Weights of a small mixture-of-experts language model, trained from scratch on English Wikipedia: a softmax router.
Below are experts of layer 8 (counted from 0) of a mixture-of-experts language model. Rows are named gate (a neuron's input weights, with its number), up (a neuron's input weights, with its number) and show model dimensions 0-191. Each number is 500 + 40 x the weight over its row's rms, rounded and kept within 0 to 999. Numbers have three digits each.
Before each expert's rows: "gets" lists some tokens that make up at least twice as much of what it gets as of all text; "comes after" lists some tokens at least twice as common just before its tokens as in all text. This comes from a sample of Wikipedia text that the model never trained on. Tokens count by the router's weight.

# expert 14
gets: " |", "-", "|", "\n", ")\n", " |\n"
comes after: "\n", " |\n", ")\n", ".\n", ")", ";\n"
gate0:419511549539454511487497559486514494517456549479471489485445479467512508474462578501502480551491481503547485478538449507447574456521612558541445480496392559411516502457532495590548499467537522481534524479558492420466397538582463505478515533470488466489516445550510438497475519473500534532493485541577513473580510527504557474546481545517453507484479520511523468520518513418467533508472499500484473523485515518480517455542475505529513485507517399598530478545504620464515551525500490420484434507503465502497468474448560448475592522491457482470510434481479525483497507526445507504
up0:551489433510515521484489433499520556477579467539522568457493552555568491461515553484516529527469515584486524482425458492520458573544495449458487524558527461549477467537432487416449467547468437510501488505441445533540511466525462497451476476559461537507581515509483606487487485506496506438446518408441480464456503487531431549478502543455549512487519488518512457459479464539553477515443584426538471499537540468514472529488530524452513471474552517500528437429466481463521452485482485519534498473413555504490534532521430575482451529465517522493497524515547443557496551488586465496

# expert 3
gets: " K", " W", " C", " M", " S", " D"
comes after: " |", ".", "-", " by", ":", " John"
gate1:511470438468591582477546475498504478471463508449477500540484533493457559449509489484504444519458537528451523503492511538559481528524516508439428470496519447518478508509461510565509533520477493505538480472576504583479531545494438514572432405521524533535504533541538498547505460503462453515498443437607497481504483464574467519462562504576477528575524504558498494535433544460501498461438501536482479542456531512486456407587435462488535492443535530491508488459532529459521521577496473519531536480453497466535542450435464580531535481560480507540521458516489514407497518440510499584
up1:431468484484542520504525500444513459477447488412508508564472470433463529497495556512527427487475571507458497497420537641522510476468486493478496501429545432493552458487411539562535490475471497502486481482485526527507462534505478456497523447519489469458442445514520470544536484527526462485527487512527478466497448509539452450504543472486506476553557482570495454493462491454442504472429493522549517575446523487491503456483432464471495516487501497495484546500501469501535509576433508537522467451542497575494524470426523541517638453550463505491519389473463532490479493526546399565

# expert 2
gets: " the", " in", " on", " album", " film", " series"
comes after: " the", " in", " on", "201", " released", "200"
gate0:508562510561504526511486443469466516571524514479495529538493506505553464521481458475441498486507544518436563496551525502500564481501514487548484550407374451457494442606605549527513490582501508437495529519484469524506479485488536418452556485468531557510490465469515510484536574554466535470508446494576530488529460462478501528507511535523495478520562525444531535447489465464482531507490523512470526519505580551559452479474493548503487576468501555540558427476498519520527542525470487573525446494500537443492554386566474481511489550462471541518416519524461524466503558450508523467
up0:532477500408509495450527543513519444454487526479499514507496513493427457517574554500530505551592474526470456491530532469529418484558439500501522490551533501616522530441441523551495467493488493558506426475509500541515506506572449524540439546498499512509464554551545520537536461503521449487514479508452504527441519561440557459440519487520526419477484537496516487463474575559498448482541479470496435492561473460441497517489472430469540567555489430439494570526497529492505500451561493509545476438469481464476437514495421522499434438512513582486460469439525450549550511527518518573

# expert 6
gets: " the", " of", " in", " un", " In", "In"
comes after: "-", "==", ".\n\n", " of", "\n\n", "==="
gate0:576454523449439544526493459491522492473448525470492531484477475468530498510498520483496561511484514476512391494559519509527473465492455517481509461491543486495535455553447536420528502477481466502541544520526518525465381502541489509598504458454515466538519511503481574554462532579556494456543540532595586542506486516496497528510554482499497493524493509573504502497471436483441428466572428429470467447472477398502564541532478539478514432606506512514448463536483478494521470440531552500429452503463471579484462497510503509529452549528585502487564527506454514458514481533543537493
up0:472570501454482560518437489552475563539501507395501490472498509482523566466551446555504532500515490523533479583498517541540487498505516550471553540524397468469438558485544580486505555382391489436528455435498496443458488458492468499488509516505506469508482576479501529482468505491487566504463477521487503584478472485494539442452525474472528474486528524474522513497510528495537470470491610397493477525610506552513572553514466571512473559453499535521505506431518458464454466496517445495456503513492433494495440552583493504474564503457460479485552478508508495526490525485511524468

# expert 1
gets: ".", " (", "5", "6", "2", "8"
comes after: " ", ".", " (", "0", "′", "8"
gate0:507456522418472508454492547551485461441539521502487454532554420493520424480507536452526505460512505497475469469535555498552509475551503488505539546488498497530424542491587509485508444510559544449476457513523502494486517576482555453469536565515424495467508464588425505501507422587524476447487499534611494529566491509465528496496510462487463472524518439490488505495491523453375520438517476496480516449400534482556484460590505483502472495524541510463563478589522523519480557483540509434506483513497517509516490519531524465538444485495567442483483495527436433527504473526546592549
up0:522558529419586519484468555434503494498437543576485513474535520479467611500469447496466523459521475492499453517449534577452504433515482517468534435517544574571483461551554471511527561511477511488509481441554495476489486507504559515495511445492461496490520433462486440408536535548400507512541494457511503548503516464495514507519510470584478516425476546522513461462500522449514521457565487431526565463423485473498497496478453570467479533560531427543487551544527556581437467417491537491549532484519532518520463440504513501509487477447518498530532479522458521491455496567548515565

# expert 13
gets: " a", ";", " A", "A", " an", "1"
comes after: ";", " |", " a", " with", " is", " for"
gate1:502549594437478563475485507609445455478518574538491562590539547456478533530460503484546574448535525527439528490560521513516472468491480518455456494470502523490512431504502538502484495563521468431498489449554563490498539486487566554531499553455435537444560513522535474503500543542483446485514501490482439527447503507500492449516489474596534524498517474512445442483465533465492559485458515451532508581484471548505483434536481526517459509511519514458495550473510531514598530513512517498426469506467451530565478511528526475450546528450499470521399488552455573531534443538535498605
up1:552526469551551513516487474480464524465457379497558490566504449513518486481535483546445553552524510470504478493447492476465518456479471518527503506560491446490464482554485419519498420550488439479490539548428531530587548464466495496511514546455498445497462452476502470518488461493535509569518509461529481468581489477452575430407533488457444441500518521555525467522523511474471512466541483562513506446498551549448536510513472542496485457421517492544487430565512460447527448435497511504500495444449499521514481471542574503554465499599493525495562458507441466466556558433443568486

# expert 19
gets: ".", ",", " that", ".\n\n", " but", " and"
comes after: ",", ".", " However", " that", "s", " time"
gate1:471522538522463511563460481492455514494465459525487441491523415505504532513527565469402524474560502506494496441545410506493472571542524480435534446517529505445463538457516454527571494541470488488523508503458480444538578488528504559482519523449531482559541474503523440529554513508445471547497528513586508514563412503530411427500506523490505456507497502481492477551530549405502553523535503485485473557552473549526570542493495439467490475503526509481460488501500503507548503491482584540376494427557463580547508489493580505497434525495526456547425501496486456460501549503430505456
up1:457452458468459507482462485521526557506446417493554478457444487501508494479498507503530559458546461452462538485493486499515506482521427452543525541523507463475412427553547483527463493503507561547506491499508515381487517518476495497432503491490505516491529533542514499500535542534549461513514500410519518510512487489416462495456504448480447456512533544460483627547550557524415545528492471532525559478442454465485553525484476487591461476511541508440406445548473488488580510478498415537489540481513477498469469501557522441505464504464533522520497492424426463400513422475505492562

# expert 7
gets: " was", " is", " are", " he", " also", " It"
comes after: ".", " It", ",", " it", " is", " which"
gate1:498478542529437509547480501490434494493497531460504444520519459490486438493542415461511482473451511468573397527483472509552534524509477513489494459460526462499544518520490471564524488489505548505493510494489493496426520600571525435469457478511523454455508478557511476446473512477506460491527546544483533558519437491543601523543497573511549524520520423494429490513552500548528478492516511569465457495554513455473459525427493509525559540556530570470448504460517489508458483486535418370501503487434532499562562545500426527502484559565555538526411453526478521541538473499478450444
up1:486479490495523492470490464558471465526483470557522466548445438469459524519526473547522513430427512512493501469448507525502474536470500520486534583473506588498442527536454511467491576502514531466484531496592494513551453440488473496536475475520420426522445578522444536456471583511497404509462524519561463498533556525491464468453493468517542508477469578592544540456605532427570537510457472513539505562502524540519473467504553586550487516446537561462474495485478505571433479471461562474613428478505484490554473487480545479499486485533484475497512527533518546490495488547525521527

# expert 12
gets: " ", "-", "–", "\n", ":", "_{"
comes after: " |", "|", ":", "\n", "-", " in"
gate1:558433483484550425499479518462489484546486476550459562546518510474481479573445407586460499488508506472462458484529486573425465521534425468521458594445492473441514538518538404584485487454418498501534448476462491517528517459475530477453482500517484569599448476452531507491493477450480537413432519473510517469501463500526505488518556538486530502532511488529481497541431514545415481479505511487463571532470532442500478453515483442504502456541514478477502489502524509472497506476440402439526584415467530486485506525479495478558503488518505425450501529462549496532439484545475438528
up1:528586500474495493532499468531526548509571448512517458553528497428571489468510564419528491468479526518451572519493459468615526519480532507528469430515521498504505486600498564477489517465501385506504570489514488457555465486537507501509567487414501527465544496530515528554467442597581491513470586490503514451513463469425531480509447509517506520461451486532452539491449495507524535535430528539474504399512491478487511489479540433580481483545584546527498492462465533525456462479546469508543511524517440490532521452508514488491427502532522501481417527558472459527516447437511523519